Experts of a small language model: 12 layers.
Below are experts of layer 8 (counted from 0) of a mixture-of-experts language model. Rows are named router (the router's row for the expert), down (a neuron's output weights, with its number) and show model dimensions 0-191. Each number is 128 + 32 x the weight over its row's rms, rounded and kept within 0 to 255. Numbers have three digits each.
Before each expert's rows: "comes before" lists some tokens at least twice as common just after its tokens as in all text. This comes from a sample of Wikipedia text that the model never trained on. Tokens count by the router's weight.

# expert 0
comes before: "\n", "\n\n", ", ", " and", " (", " of"
router:087153082124190142089131112130128073115111108080080108164124175141160177165113130110103088138132089161052147124103095151115136088133153088152180133184188146146153125132058175144125128145109171153163174180164061088096223133122133153126089090131074122161130118099129133114138089146133136179112120117048132118152148085101166176122136157110131099089082130193153085134124173110155127118132122113113131104132134120116120170182075194152160121096140129144093123199153140112175116140124141154116156056090178106112102145086122094156168184105097120132102116145083146099183151155059131152
down0:047142081121101148119114131128097122104097158157198151067143116098142148149178187094155139138070095133098149109080167092087079149117146218162158076118098090128091178117156114114120153145113124107098176104130181134093150122173114149129094141167146051076116085167121154163113128157130116135120177114183156119139108109056145096114077127138142140139091118174080160122139155117182145117150137115150137123098078129184108099095096162082208151122086109120157117107080136146092143111136090205135088155109178130145087135107095123140084153119136146146106135181138091199179165156164121150
down1:134130150119166195121145128131153103130159190148094113091212089168161143151123143143159191122200068111136135057136112139133116148153084095151120162114086111122188116120091145149093119153088074134127119149183075217126088092150106127154132073110146157113143126108120148145160130132144036201108084095126130127150176121087165084138160128109093111147160135158110110135106093103164180127170104125193115081080119140139141055083118101119146118143134182145107111102119143130085132098142147149135149178138119108185091144162113158151106125111075189140083068151143115078052129137125124102
down2:080097157114174148168119102118137116117157219141121150108084102091141159169075133118136147138148112142142135138095111196140141143131145074110135144069102139174188173085116154099143167112082173139137071171155090162132056114153127136130122089101133135125105146099117114144130172115142115068076147136088171086155150149069048172130152136105110120090116070132133090074120168134119089219141119161141139153186134065128119118113151133102119168139186155106055175125103110169080126164111097147165156159086115180115143102124103169084146187122087136147189114131119159091093095177120102122
down3:130120093083100154202115183074150186084134128076133082158089119168144128192101127115161136123115128133069146130142130118132175108105084151150074179163130101113122129105160139067130092155152101181123108117104112194083156157116160139122136152124111151120119133085202102155098102143179126048151128103142166099117159160159112201101075147177167092095087150127098129114138115085138150142129165120131125095188113130184152095160092127133122058182128135162173127121116157078124119202116162150127141140119108145153139116166149091121084142137065122113151110077067147035097171119169097135
down4:118090138147138118249136180105127142102122126060118135115154193229078112121124138144138132151143156100167081116146125111183075165163121095138113086148118138103164137131203100153084123128112105081114103113095064137162154073134102181179126175188153125137114143140139109114136147161135116087114142096091151120087156172154119126136126092145176119075149124141107110188151189126126164154167159137105084111102096150108112157090157068124118110107132088172114075135143089074086213142188135154118140179170151091088149143124094144086116095072106088130121143135121130164115127106083109105
down5:172088145142131111022105125130202137156120147126152154093149106154106116080131124144127123121121151107148137103121145153115127124151126086099158099085096170114168139120093107118173134086141104146099255139148113176152114143125117156135145144114113119138129148135159092138102139116135130144154150114166122111082056131135129092136130096157126121111138139103127158130104109122109124151107200112136134120102191187074191152094170095172110112154158044096141074085069072123115131136116190110143129110117134100109141115112147119139121084148173107138152156165165106255099162116140110140
down6:120158129085122151206156105115146140092143145170147086034077149200158171152084074121127148144095069130041109136122132162135156132107143106125160086142108099144151112093107175105128095121106138141143097175099136151078150096226163164110144085163095180149162062147147105100107134143162104122111160160087126194058178168116134101117071164114107082158128071161167182129141127117112146121084105173134116086110136153115111117121156101140160128130141184146100170139114201129079174127195092129114125146108164124120105116096146139114128153143085082089098108144123114072090147133148145135
down7:047130170078095103190148110129059107104100173111150175101128177119141106139146115113054154095093144109122162110097123102100211103166135161210170113113148116172207156099128157100133096129123137142190083156105161115074153174130094130154108113121082181072127070178121108089109110182154150138139149102118111127101164168154156155126120100092108122107150126186130112114150141135108122108147216127129155073157165142122106108163132158172083098102065140120146117170129125157136159126089134099131111091132153095116121171114089144125100112143111151127140129134100195119194153095108166040
down8:155142135104135139019133105116142154174159128152087116150170150102158107098094113138174168161148148087106092178161067128095127118126139129128124166154123176073137108123129084147112115117160120151093165178115183208149134114052158160130140127134155158153133143116165125103132187101128083174104151121147175076120093129148157154181084117169122106105114165134134122129102125070141091100112143130184097118062165177142153171060122120124101145124075174135084061108131096135129077139099081137139119120158132078124128141116067125135171039122105167133078169088172129180122141097116176073
down9:134087117159088143000142152101135102191141202095172153099133117124094108150155121108154132131112125135136157163090143168146111137114062112106148099156152145133149152109081124139146115128115089103098225135143086133106104083134152193140146161093099137115141162135137089127093105143105127180145144110155147061131103155149170122181096124125147117110130107118122110149084145167082092143107204100140099123100119131106120175188150078154144196137119113108119106090106092115143090132105124107176138121122098179152098148085128127132103142147105127166166122150136093255127126102199142188
down10:086151158101148109072130106146109121128183137149112089109072091108113102191131114127102149129131124155108159140142078136164168103134143152094170130161204161151150104124170215093137199124120152156157125184140072168052124136074169122131142134062115107113074091096136116132124139149139074182091179165117089105183096135102122109125111169059150160165120124074127134107101115130180152167145160166117159116050126117153104138114157156155085070131064143104073121145118166120190116082166081108147140139132121069140144165125146092115123088155108145152152126134142086137154075095185090100
down11:142161082096133109000115110099236146107160131077138089160154123167169158141124107132165071100087152132141108126149144182128112131074126166163136117114078128076147139104163088128086123133048096147096140078095141135107155148137123099090138112154133094119183142135113123106150165187128125135055154165166129155169167134096093107146134183131118082158118099159101154110099107126097134055129157124126160108128126163177131131086182116154105073097130116153116134086197159189082092088154104125154114125140101114156095148137129145113137123160149125150138158079147108157131117126189158187
down12:099198107134123114058127096107100133127111127188127184169179139110138145128151097126167103108158148125147128139121098147120140136143187129101157173185070082092097149115164142147100102094146128141112124074165052073071130130088143085163135110081114133110142148084139123138121201135059136075145169159109158096159130169157129096156171130184136148136122121095130183144119120133158062098120119148111097216107100107173129119100136134103100026056151129158091126078168124133106122148157140172155137153117145138167170137108115099085154093161135178110121141136126164153136140156083220082
down13:106127098116153108142180091171070116124079097128172117096118160071098139121163168066100100172135137081128132132105141089146149130100110175100123096155165176152147130106195178090107104152107143101183049173088146144116108115147150143141108131120139076171089158089116131122080127138162131135096091120169094170148120139107144145102071174162140161118053170085118073128076174098131123104126088137166149090157112144103087099199105196067188130103119131161158117124141114115163118064140140164123127110172187145116147126121156121168127154154092124146151177147120218066135108108069134093
down14:106174119127091109158095152111118173075152079114139200133146114139128105135123104123131075110162125120151123129122138148098180161168162082133122139091126096092169160098228136146135114101124117124092134094117150057110113120148097069186129105136137120122121129121148080122147182141123166136153151120142082138127103146171098117183163081113135106112160161162179219128090151134096132084130118125067113123121112161158109149140113142087109127117136080068118065062146069157148130111117133098140158153157129094110175123137167192094126100155107154154114159083188132113156062111070255094
down15:109121095207093147086166098120157159129114109111130064177094226162120152107129124096141116113197182109163121107127130100131168121098133147140098076116149177167097112193083156142074147135134097124108199112110134151133087110167100072134122150085134068133142117128076123126100118121100131148181084121172140095112165068118133095130163135076154151141153097109112136170089172109161154125114227120156168009139118106087099138101113079152148102119104109163127124121176211058136155134129123125146089091156137126103159151153147135157098139126158153164122138150154098124134139154123121073
down16:060137142128100077086206114131116105200148166153085026128117093191111075130143137092087161156148131110153180111153176102144112159139143125138104145142158110134103099113164144182168145119147155110130160051124140215115077154094137123121163107165108122090109119090124125178154088130120153226162132103144109100152133139130154106126143106095110071165080129081176127124109136105152171148123116136138133133179125096110140133109093139115153121164140204173072123130119094204096124154105139121143102159086100145133156144153146145193114175071113165114097140153115050086088130148106114102
down17:159109126114120100085164087137095144112137072108213055071091158105073167135112096188123127180115159150107175126117137122146094124149124132113103153156155148120078092154092172148124136124135062103107160165151160179141171082148165146078141138118114087143147121128201133100079117101100132121134159134132171098139160159096163135141067146133124143143140151081129123138060176088164100104146155151159134150109141172096094155152171056108152097198099099119157145161116108119120114162120118169116093172133062119173110148111084114106091146123071101148202147128116163031108190143137093090
down18:110099087107107116008098122142143104152134158092173127120135124125120156125148131160158091149174117164080157157136100139139142128125114060131127120156153131101185114129066196125153146084135104130112255179130098186130164087137142215114122113164085150180152113107123029111086092148153165195116107108131162110088114121118134153119118163098123098105138097169132124141107150139148089148101196132170096134112113131118137182146147104157113140100141122120109142137095117108133090159115155140143106103093098165140115118127143116153099145105092133189122135137126122207093119156164084176
down19:157094097186177189013170156113168099134138180111138132130098071098094110145180097116123111134115130099136138138137090130155088128141119099134114115112105122139168145097111082110106174170112164133102238133145126196155093130101159161109115137124093092112120189143102130135143152155114115179146119175143149116139110152146111096122164157111113095093122196136115130107174129172091159130141129149134078106096135151097092134133125129134119198141160074143129089116113084122083125138085129105140156115146159113120131118072125156129134112169179090130131109141171065255107093084161131100
down20:151097152084095144000073138143141069218146168118127138057147111111116151130131138121116157135155157158122169150167114156122133107112121082141159114103111163158161097120103145134149112062148106103109243123160091154104123106103171169147156106140080176134121134107123075129139134104097119197131147129158134130154103133124141111137107167111131098132142104097149102124123145127145092183107204130117094148112135148112152172159163114171151168149133098131147083112086122164119139089101142114137120108095084133134106111117111132125099150141125117164147131134174096254095092137164117139
down21:105080118138117134000156123084127126154114155142149091073124134160130146142144143144134125127143124119125164126108121100085166131157095103105105121121143174127155122104109120128137117140133119121124255127197121164149136153109137132088102126077116139126156112123122110154143102123143128255123127122122140064103143145095145116118108125114153128102135132123133125135113117151107127121119153143119123077156138147099103171124123155144129117134121112144138116159123112126160137114130199128130104099123164115108149144076111110156124138108121086093161133135109151255135128109148123165
down22:139116098141109156078165120119172150088168079092099154136156109098125135139086155105070126134097161127162116117174129198131110085150198142071148148123150196139106128144134117115100136202115128112102087111125088141086066140137174160076166152088101139121110126093110108163173167059135148139117097159141135104126164144137062167134139100255158148130119150127166159136085091082099135146119104119157116110120097145174127103051123082106116176162108194139177137120177151134128085170150096097118075172105125147073098162113087086180129082156121100095149090157109123121101139116093124143
down23:153107125112095130000086139158136092194116137084137121082135097135111126101145139119119144149126140119114187129155111134123141123122106080109125117145188160130177120127080138134178150105192116116105255141167107169121147118131128183122122147085087135151086144128148059119103107131136159218125162139126104096138095123137150149156084165117122103117119104096137106122115134109137098141123182141145137142101140134078146192149158130183140172141144083081145097123110090115143117105098193113127101091095118134141102115091126114153136125121119100186147144159137125255119117102148118166
down24:146078135099121128000120113157117131160109091130133101121098110146133153139131137115133133157117139137100184120096125140129170100136106079097103102165194158156126101145065162139159114128156120138130255147167106209115135122097136162117136110111086137138123121138131117145112112124119150255140146163133166089098118119095149152124088174115115087134153133114125137112103134147163108114140158141149088123138140155104108160176136171158180137129140127081123113143112105111131098129116168102143088105115105126131145102127111112169119116096110100130177122143108137255083120093132110133
down25:111102130103149141000137119125120108117075117135148114107090132146134113131132146172168095159149156152101177134114138113089138129134099097100128105133187116144143129132120196138144102149145106168142255148154070231124129119120159150103130098065134132129132090132117122105137144141114132255119141134168127077124116121093140164103093140109136125170093103125120116101090135088180142118142164120125165127172108101114119186145104153142139131104139135092167104139101112129160104123165133095111100114107141140137100118107110121122134103086121084145167129162092164203125140110151144151
down26:113057148135045098169158184139089092130149133149143113147151089135120147124114141168131159149167142123166126138145169080087150142204051139135105116096225097093105155155141086141116138141171146103124090168108113164108128141143140138073079118143105186153091124154168124135167079141182150113142088123157101084137188148125154146085155126145072145105071198155102089117149104102132138115181162147162135120129124099119147120074042153121114118160135136138172210078174110151131132086116110142115067139143115124107133096087145141154152092098163141129112104160119072098112115155130045185
down27:122096143143097123203106156126156151166116154175160199136118164195163060150208137132113133127150139147191089089090100164104104125137148086124146108095111132128175152112165118151170112097178207141120129128189131121153133126082113068135133168043167121130122159135031110168137137104097154060126142092157134100107131143124131131101093177125102134119109146118132103134146163129124112151118178121125099069115133115082090139107146106163106143201113123098139148088154124117173099172090162171096123076114136042084164085046097128138117110104140148097134159151124130166122069158175142123
down28:069105126066121082205131098126112124091143060139137146128087125141103096144105167126091139139151086104082157138081078117107139128145098134169174151122171189146135134137106165157140188177126159114156144109103116132149168129151146134082117151103066137148124126139130124072103144136105062078174148084138142125147088104206166167120126104080114163138145140152113091136138143124157132113157118086124108107135190122129120188129142094137168165085066137144192181172126076151184104127150121143129055144055088085166183167111169108163135102130093146135179148138145199109148111152068058110
down29:129113124095130098048080139139156139173133165112161112086138096127097117103121151141137119130104117112126144113126158125111121128165085078093146132124095192143187117149091131101178145102127140131095255142127092135110145121129122191130133147080090152138135172124181051133115124143142133151175108142116093107124098182147166098136081127166136127116132085100112157147130100117103112149122198103141157130116116165087179159140196101186133153142169040084126099130063105105136142071133148080131126089102130112106098143104124111160126100139154117158115141136151128255131149112170151156
down30:100119096128194138171141135139053079123173133122138109085093161090145140117153139179098120137204091090114075121116150114160187198146143141092103110201127154172119111146172147130106133157160140098183054128133130105068139133133152145097107138137137150131128142105058140145122048102157128090170143120104129114110136120089121185137119169151133142151131132120111060113118148101093096091151060147073105154092119136127100128131077196166168171170120163166104101132172137115118056111097141075130157119115181141126154149131135126117125140114119155144210113117104123018193147171137150111
down31:091148120046132106104164112124088114116159129140131107088089135142165080166167189146086119140106114161136112102115114075132187142141116120161106124191141148188127106110184182093124133132089142149139059148130111105083122140114173152129125124055085182138097102130068090142107124079178098255092183151105137130121143134138163138115101214152119159102113147134132069089137208135130099118170091170136097071161119131134099106173143165199149088146113177167108127158143135165136080108129107113157104166144154115136120113118114099157114097136098113093120159117126193101114142092166167126
down32:122178106154125119015148113073108127111177106033116063114112138159089060171114144113090143079129178136172102119173180087121155165112134131077144129106112157126112137125107155149111137139159143130116146154122151182145143127085093038083129184115135080116148139091154149143103133156147134125174102117194157125178149132151146120121107086162135101151105096102056175149113079127091158126148162113132124169117115141149202164055145110091112188117146129105119036099121124112152110131150150065172147141182125090143122165133118112209132136139144104141094121119119107157133147118114172165
down33:129066232159067130170106188187119116103123137115146169139139123105138135104138176137107164123155099096144122118185113071117135112127115083147142084070128151127121139126161098052140136157108188104144074103101144042136116122147125145078104140129071154148149096160103115140142104131152164112223082106165100132107128106203098176171134139131132155110165138118135096103174131110157142141149101152112140125129166071137167190147086115113145171159116141106117150094135128128095134103114187079103080103087126113131170092069158117163142103101213089137148077170140100050129112141119149145
down34:127120182114125121143147083103207123121141066151090150100111151092090124048124144056144152125095136081215181108156128131123095111165118140172116115136086173121177143170129112118120075082136097123138118158136132131144132157141110160096142155144131123174103133072140141144116111095157148096122090108154143169119103142168129110154106072175097149123178177084104077053114120213148142088105087148124123124084181147134137157106094074168076111170134138165147081123064142144146139134081171149141098082129113166108240149108109143155131074118120155190168144120152079159116120108150154132
down35:124101118148164142111152123150117037146125109154120148120092145182097068072094150140131145182148134128174158178130203131152099080134159177156110147113136112083215176144107079146120149078155133167189072125135102088062132178155143131159164133160109162070119094143134126098117221081111065050154095146125120157138158095084151097145145066143100106080122112091103087156147148118091120143208107094109187130119111131187129119147115133130127152113119107148133142161146131141132125074164129137125122179129147121107125083132093163119158134197109113106137154148104050174135116121156122153
down36:152088140121121151000102124142132114166119140121136155075130085135126142137117128149111137137136121175101155117113119122136134108104097090136165145095130142121159122128096162184169141096153132123137255110138109147092161137142152152130156125117104159142119126140176075144146121122128151240122151146156128125094110126118076127127115137114109115134113111108104116107131127107162105182076205089152080131094146164084140171144132124130151155113149121102147118136099098129122117106101134135138112083097051161154093106106114108120144147150128105136166114147114132225096117137154111175
down37:114025164119119074156125213064130102090119069123157160213149105095173100080144102172156146128152142124170127123146135107136126106159175173142114051078090107148156100092181081138097103099124133125170074128089140112134132151138156098184111129137148196179153137132129148121141106084104112112069134136139156118078151104185137114120155169159127094096088118172107141138167148164131109120134130110190124124188127118091151129102090131130099100121130103183111105109189115151131148094149192141137135120117193100076160104135136136136112058096172127087115131143103068130166188146120126072
down38:123082133120151141000134131122129135149114176132164111066141122139098172136136127129151105141124150115119144148119132115115149114129054083098152145117154170124156098107056147127165119133153099125092255183144112165125144115135171151100164108088099165135140125124194087133100113129138140220123133151125162075145122137079140140181089159158148143144155101096133146119122117104102113151136211097138074128118110137109132176165158132137159138114148104102145075130084077107148107107102133113149099109107096144135125100121115101144137113114140118113136129139095160255108153128139119160
down39:139129130161105134000145085133184131128136142103114105034139131109113119140142144111131135149152089143159122147113120139135159074150127080118144131142133164122114094114073167145130108132126088138113255107149127174104179094155136151134154132082118185135132146104108115099124150119117150226173175128134159121136160142116093138153127094168113130134132129083102136137087133122115144134103138147154069145126107180114123209130146136107170122126142045120151074132118128094105110177124143127154123113094128133105094117085168122188114099097144099126135129106103119217149098142105126180
down40:126074127126086122000167129119126117126108155149163115105107116177141154120125148150157109124151143116119146138127129069116142111152093103124139133130172144119142105116065112137137147143156102124120255134176142205154133134130131132075124138106135146153143107115133101119122119137121138255120129128142161057119128123093116135118109129109154115130134149125145150159115117123135134111125158132118106113147156149072087179105103172102136114106115118141147122151117099130136131127113197129121079119114132143137130129092144132149118106075133093117150156154121108255134128128123067163
down41:151111153133180122166136102152089056165188150135128113062100115139122150133094118137075159138123099120104128109140118110134170107139105147143161084159145130134088167087208141192130161160097148118149098126110091114079100113103115132131099181119082092097101088184110130147199105152126087140139124113120064117158164158143124129086119171180155154130122144144136123114118007133138140155182122131122145138066057103163091148092152125090170151159189156076099106167143116104154129105119106109130133127108234109152178093139109154131100113176162099114161088136146125069173150148057113166
down42:091151168145095142074162110106150165145167140146158088142130106102159082117170142141111092106143150158157121124127158117122134148076116116120103100135150134084113160113127101107104124123079137140052125152123104072141115179106158087087185167106119119119093129091169104160116216146077102111142155142159149119193096123139142111145108128139094148117143099120088168095100145108117127129076116129149125138124143095119142159100146048118073151098084123137110149060173162180170144135083097136181102144205081122157146121146154146191096056139181179109068129193130129127070164147164228059
down43:134102126124115120072096099170182159120057112107159103042153171171114171131116145153134143139096164138067122130112085106105157099128151133119101103160115162164157048117114167128128081115140127132111249169102134128092139116127175171154168109181158144132116141132119119123149076186142111143097074150145123174117112123113128090157129125114140095176097125118162087097131137081134097201137194145144138110110052098049110177178154090153179103150104147092110117148090175090134114109169119117113142152087166108128151139134123125115116172156099127122092077148124183102094130134107095221
down44:125085124131132134001122106113155140123138158148142122088119134162120116081109135147142132119170123152137108120112153138120090118138096087058142160126131150137142148132029101100155134126129120164113255116171120125162142158088116186165131133097121117145144144119183065134136120116152117206145122110160122089089102143138164110129144083172131136119119138088117173153147084114121089119095166129172140107129117173108203169123185137157101156126126066119148089130091070138100149108148142135116123084119133080084153129088149096183150084134168102104127135126125102241101184126146134187
down45:143091146134135130055121120080152144156110145134142116089151120157098161092106128125136127115139166111141143138127143098097130128170106076108144107106105163121172135122098098105150142096144122139139255117179131171137149143116125145113123120064125139102147120131148097139127116154144115205136086112152121092117090134106139110125099111116136133084154157108123154134101119124123098136120210174123142105164141158078136169135128114141086136151121067143168092140085091145148156095131175134127130087130139101103160148072118095164155092146150094123135156147124134255121145113154112127
down46:160086119117113140000113129155111129153130171070167156043137105172122126141105112167105176109142141132143170124117116121138118112119079094126128116103117143107154087088118156132185150110142137116091255114113112137091162091151172197145137142127119133122134149147170082130087141149111133211116157127107134107103113145123130133127146130119115098122118119117117122127156147154133112164102197101151103116115118160084138169161114052133152163109140104127102099125109093125137136160126183117154132108094083161138151077099098108144128138142098098143154059144138118233086152128159119218
down47:108097113122117150014162107095121143109115164146124104092129144164150158164141116136184098114147151086141149174107130116097153105149111094095131133120146142121163096120075161129137095125133128138105255147141109198121187079141116145082144106082128145146157107104151108118086116163176160233092124110117147069101139120083127141123119140137139114129128111134111157144101127134146121128096180124145085125158114143078114195102120132131138111100126133145134120125100092110151144123146152127148088116138128168144120122080133138177117109114103090112103133107117153255124126140144092158
down48:106087131135092153000123108153107082172134128116118137088103089136132109121148128148118160112119113169102154126129075143104125114133109098130138132178158113139139098131095161139146110096141123149161246147169111244111164150103133164132131157103086141169124135129136079104165119134169181255085181153107145096092162127149113111131072148153131114115096162110160100106087102151135105123111150115118108107097133141108117142143113188108111163164147117134139130122139127137123112110118148161150106130085077142147107143133143080122125158122108121113168153133129096186160106144159115154
down49:159086139154135119043128101158145159165098166145175092127094150184152164104087144162156138111146140121131195103087136080126146118137097106102118135195180102131118122095098134095136128154103110097135211210158098182139132152115156212115132145119137109161108119111111083160108083129122135228154115147146148078123118109096146154086091124128126155170143125062141134125111123119132087113193199118138140118120124101106113167125128121152141078131115148170147111114149106140122139104157111142086094158097088127109125099103116138097117117106163073118179094213061117210116181076108071185
down50:091181133151134125069130094103151109076121125062203069077161082131128097148185146098109165110162117053131152111159095128148081135157147143158149130141117174156133154104123056070145121183061138113112146131176138069109166114045109138132097157164063194123150097149134110157126124156110130173140165127093138119113166154109157136169132141146188094109164093115166172113114130160100122116128083150135142080150134160128173114171140135100114113141167087148128076080150140109137108063117065117168139103102104163147149109156129114141050144140163142098099167139117121099139190139114221118
down51:072159134134172163160122125137118085156104103115164103088122154053159080140181125156118165109102142136102151097155056124087142107128169193143149085138096119198163177117180151081171100066117104154176073113108157076031119166137164103178105091149132147115137132138084170108168082164142073172104186083111126144117175128113184124093087157163139083174118114105120106144126138140123105126162110115168144044128152096128121094144156146161156054101138142153129112115176116129158105076190129124123177136134171120114146088124142163066089125141091106114147146154097126118135134089160144113
down52:104141111181112184175171137112116101167127084091099084197129121164128120151148176071146122128118129073135145126160116103091100129138141135056098137185164167089092136143107050074129179175094165114120125109165082192192071155103095096051162143113102108106105154155133132120115091100173124139157117132124148084090096113149155156172132073172156102174119172119125131116146128128126136133105051172170067146113144135159153127155133172099144158147152146152174084133123114100139156141131059130140065150116172093126130159162124105124121081124218096124077158093163139115096115172091142097
down53:086069125127137098000149139101138096155144188113139121107126154169119158132083159150141123162145132133113166120101147107075131130129074075132113152157165131116150141121073137125136115136162073127128252194160116231107152131113130207087144147097129108147126121123092059150128110119134095243113109129140166080131167126085137128118093127093155151103116117100136122114080152139136134119175181129138150120136141116095118172124127150140108127127132094157149092140125096142145119112142162133117085154100113142100104143108114123116123109133122108121179127180094130249142145140137094188
down54:138077127131086108000124132160145063149125118081110132083104127158142092135145114136104139135112142147138169141151112098131159097123141081144143132145189147153169111129085162129176133106161115117108228121143111186114155120104145157132153150118053136161094164096125084126129125110096165255102165128162132100129125116118145146129105152141128112119102144111128102114100135139142104151110162120140120117124176173104113152141140163166153171142132086092153115135131115116157114111089191134154107131089082120126108126101143104146134123108142089162158143147146098226121118140138108163
down55:100114123145138116112180112116116146168193093150169075078157083144186113119025105106132162132144116154057131157103117116114219120170069153102145131076140077192147102123189112143134142180162127085152099167145081101122146077139187144124096111148139146152156018137137178158135123148112062209150158100130126117135108095098118144052127108103174143120154172105120087133135180119144135144129147122164069084159148163188087166157143129135129142134092160117112139150115110146075129112141138113143111129135111103161137108133152145112115130158121107090146131065117132125079114059122081117
down56:121072141125140140015154108106145138133076141172146121113120151181135157140126123129142093116129146093136171135115133109077150123144099111107113143118132152106138132126116110129129105126139106152141255149151136206165137149134125136083120132073145105111146119125113121124139139128151123255132110110150145101108107109065138128126104119134143133128126114130113161123100104136137134118116166129115155101148148127095099177105124151130127096111106113148161117131107103114167139104143164121124096122142169122110127143074117131138140100112149080102125140153111152255129155101105106147
down57:082136153092166098128168129135083104171181200079147122092119105095138132193133103169118150096155075111127120133130147046141200190185130139180130110135124127160172117089149082125154159108137139136152140100124115092106119138131107152132113142108071183141132073147045097170175112187139121135120128121103129119114147143124188142068103182037181135098132117206145103117133144154108139140185172156116138044131157132106081138132121117181096070123107157119086128112175113133179069115151140098124139071123166086097148120098078119121135120138124165119153126160149110143111145113176172082
down58:080099082069089118013115116152162109148119136159131067121120125144051158138158149117136125129135123167076148145093159107066096104154123162149121107126159161145147089147050131112140135126052149087105248160103125163112136131139116137141162122150094096133118151088128099126140140136154135160141136119108159112165114156076159141115141132125166125128139133119119090120093166176125138131124181139165151114128117125131104207147198137166162049171133099187166125177171096123121147122153164194109130131076111156143094151076099112074124157084133138128133148164135157194167063119127130074
down59:042134091113177120211141083127181132072105148130163116102170152118114104107110105114154153161117098084137170115103177194128143121101130113100085135144077130146145121171073204126112092126111112145147108160158161149077107091162104114130150103139140121128147134097139157167122102104124096079089135114146110168107119133017132085174093114145155123069158174165162144110088121104085135079093212157083123179136139184177103099145157109151111158143114101077148071135103180092118110091154148145124113152150100161185134092157124168182112172145113163129160122068180115115104144124151124164
down60:108068118117094118018156129106138139132117134156146106096118147167138153111127158139133110126146176120132153140131112076100132119166124114090121126118153146095167135112099112137144154135145095135123255128195145210152138141107117134069119122093136136143167109106135111149122098132137121255133111105156154075113128113107128119120141108108155112097148149124120141144102117139105125118121187127125129078183163140071113186108112139142107099141109090157145125158110091133150136129123187124123099114108135125111149149075123120165114079114124113117142152142133122255132139117103085145
down61:103082168100147152076171089101148145081082149167111095167147133143135154122135122118163062086148150099077179134053136182106143148123051106142101112104148129122132127096137192106154114143134071156136203157183124204149143098151097116129097097088089152097134112140088115117152122191158166196187121173142137104125089092058096119089128157096127102073130151137158110090096137159109146141170129142129142190139123117116095195105123174129130128148126115124165055129114154083145155165152159133123116153107175101145123159116146136129135099115141116104143156117084189246100096134098113108
down62:105081125133133116030161124114131132144128109134113097059142141152140124131132131104082124127132174134132176088115137114095181134167105114122117109131128167133135117109152112130154134114144112131153222114189160155156145165109160131101112102064095107105160104151105111168147107152140120255146104118131112094097119127104140130110132129091101155108165127137126116111102158158123126132147152157112128022171138125120083174121118127159158098144113098105140127145138124108171160098147188114111111126115179117085163131084127145153143118116129074104168140176117167255114123109150101152
down63:102146093101128171155128120125096093137124092153117120069089173066165107168114164187151143093122117146170147126113086097091143124104153175147153103129133154177134146115213153117129137124080136105162067097105091082057141133107150156197100118133091152142133116152136162140104104127128095147111111065190080155153142159151134150137101190151111119170131118030104120142163085121166130121129105164143127133135164123123076101123172176144134106116094155172123099153102124143179139036145103077139171091144195083165187088152167105178115142157130089109158128117101136053155139092081124074
down64:113166164048156152089153168152135129119125140132172110124171147109088180108129102082184187117163130198092128133116153167130129101128105104117083140131121093138133142149095128081121067112109093094182062159132069146105134098152126184120150090191201139166070091122140114109168151167131118147074155133164138115189166137069127104132094113100117129169137096144149113130054151113168127178103166116178132103179050077133117142116154150091159105116129156131119132095115124112163181122200064085174146103169147152130124140143108109171091184125098122123159091089112126056112142082152131134
down65:154111110109144118195146160149123090103133157187150157173089133009126097158113151126135068093107148163149105122152119087142150134074127110078086092121127137133135149112100176130141146170145111103142075179141112130127076154168153131124133105175155171119118144140133174110094113130137127098154086182071089131095191134107079162091205145085069120109131097143163109106125113095093142109113144127138162124173107139142156048130119138087066155140140178067110071167133124102179124117094170055138158091061135110148140110092157125117152187182156157137139183152157155179151100097113100117
down66:122104129114129108000128120104117104127101140125113116067133116125128109162166123131117141143157133146111175097136118112107175136151108131101109098130147176136150127099131146103163140123117134122157255137164123177122134150126127120108122125056105133140149109141092100131151110169160115255124148126122116052095122135098187139097100125104118120108117114154124112152142131137156132118177136153150135056130114141095088160139124138160146107138111131122105124152156100114163106092134156088148098123118169099094133129078113141170137151114123081118128141175125154255151121108160157131
down67:178160143083116118105113054080180145141135129128105136152106120161126132119152093115118152127070157097139220116122055150110123076137156137140180082112092108123132135155146174110106085050156090147130156111112120165076165141130117122142145082167171128064145157190158118180172125157141151080120160113086110144129139180152096149134084160107113112132138115183188143065145119147147099062122168122178171154146134095085112125096173079149126070119151129142094106089156141144101125134138149110198157122144157091159173111094075174119042114117084098100157113122106113167127161089189119165
down68:106126163123121095222122121132145113162108122130081124128161070128183169081143122122106120110107148137114175139124133109098108120139142095151101122114108167113121102129088058170053153159149129141138115122073106140140123129116138155145175154164138090142198217108124137171179135083104080105135096154140137101142169164194169098124117103143122140154116141117166152107088100118081146104159161184122138063150112104131114065088133194133072135098089120103124152138136143139135135127106206127102066131176090076074145161136104165186143148180134134059156124114168059195130096070076114115
down69:168107199147135127105127120122120184141112145139095141136189077149117108148108072128140113081103182164112114143100165117091121155146099172163144088104093130191135137128196114131101157091140090134201143100101117165157099147123111114090107113084093095091141100163068106110133126212139137159128118144181133139133120177117108130076187146129118158079112138118063132093119111186116126087146177168150159056146143136112087126098090132114121126160091077161141115122127123159171159092174188107102107069169126095081122102101075128207123115136130068137156129159119179225155156079110145110
down70:118119139141162099118119132089168181075086135100150097146132146134146104118122102103168081144061127076097137138172153160145113131110171119101121138145063137162178157112096143149105169110057120137129046134143077144135114164097142058151184116221117136145186153145128111118143158061159102103158136157112145119142158163073113110127159150158080098121179124151142142120098128166086122111085151146095154099156154160105137047110153193120126152125172098186108160093137134113084134021197148133145174129151108101126148118103150165125067149099116121084131126061101106116115144126192162154
down71:116129143133152103156125129158106033068121124111139116089156164056138086131143145095103187164145127138164140086139109102113193127158157130068068107098148190183146090106141157045144148097135181112144113111179165074092142172109137127132117125088090194137130133121077106210215094109165142194123121137108102071114120110099155116111129144061105107125175158105139101172140161132159123151157101137138144026185148167177086145154138160169135121145129136109130121150138156103115115083118121083125108157104161075107164089143092124139131165121125140156136130173110086136098112109159150088
down72:133140186103150143151105115104128142117120146144120154087122104145131112228139130113101109114142085123126117105144139051086146128149149158182157161105121123183115152084211089113151163175112090152195058146081188163130121156134171120121092157101040166102073071185108111124133103106168148141143118136195108174139175119158212137116139134073169132115090129146146130110100178142105128173177122136107141048119209155151133121128128154120161086144087138139097146151158152115164130093090069094119120142120164058115136159136097079115105141092143107121132143188113137087113121093113141109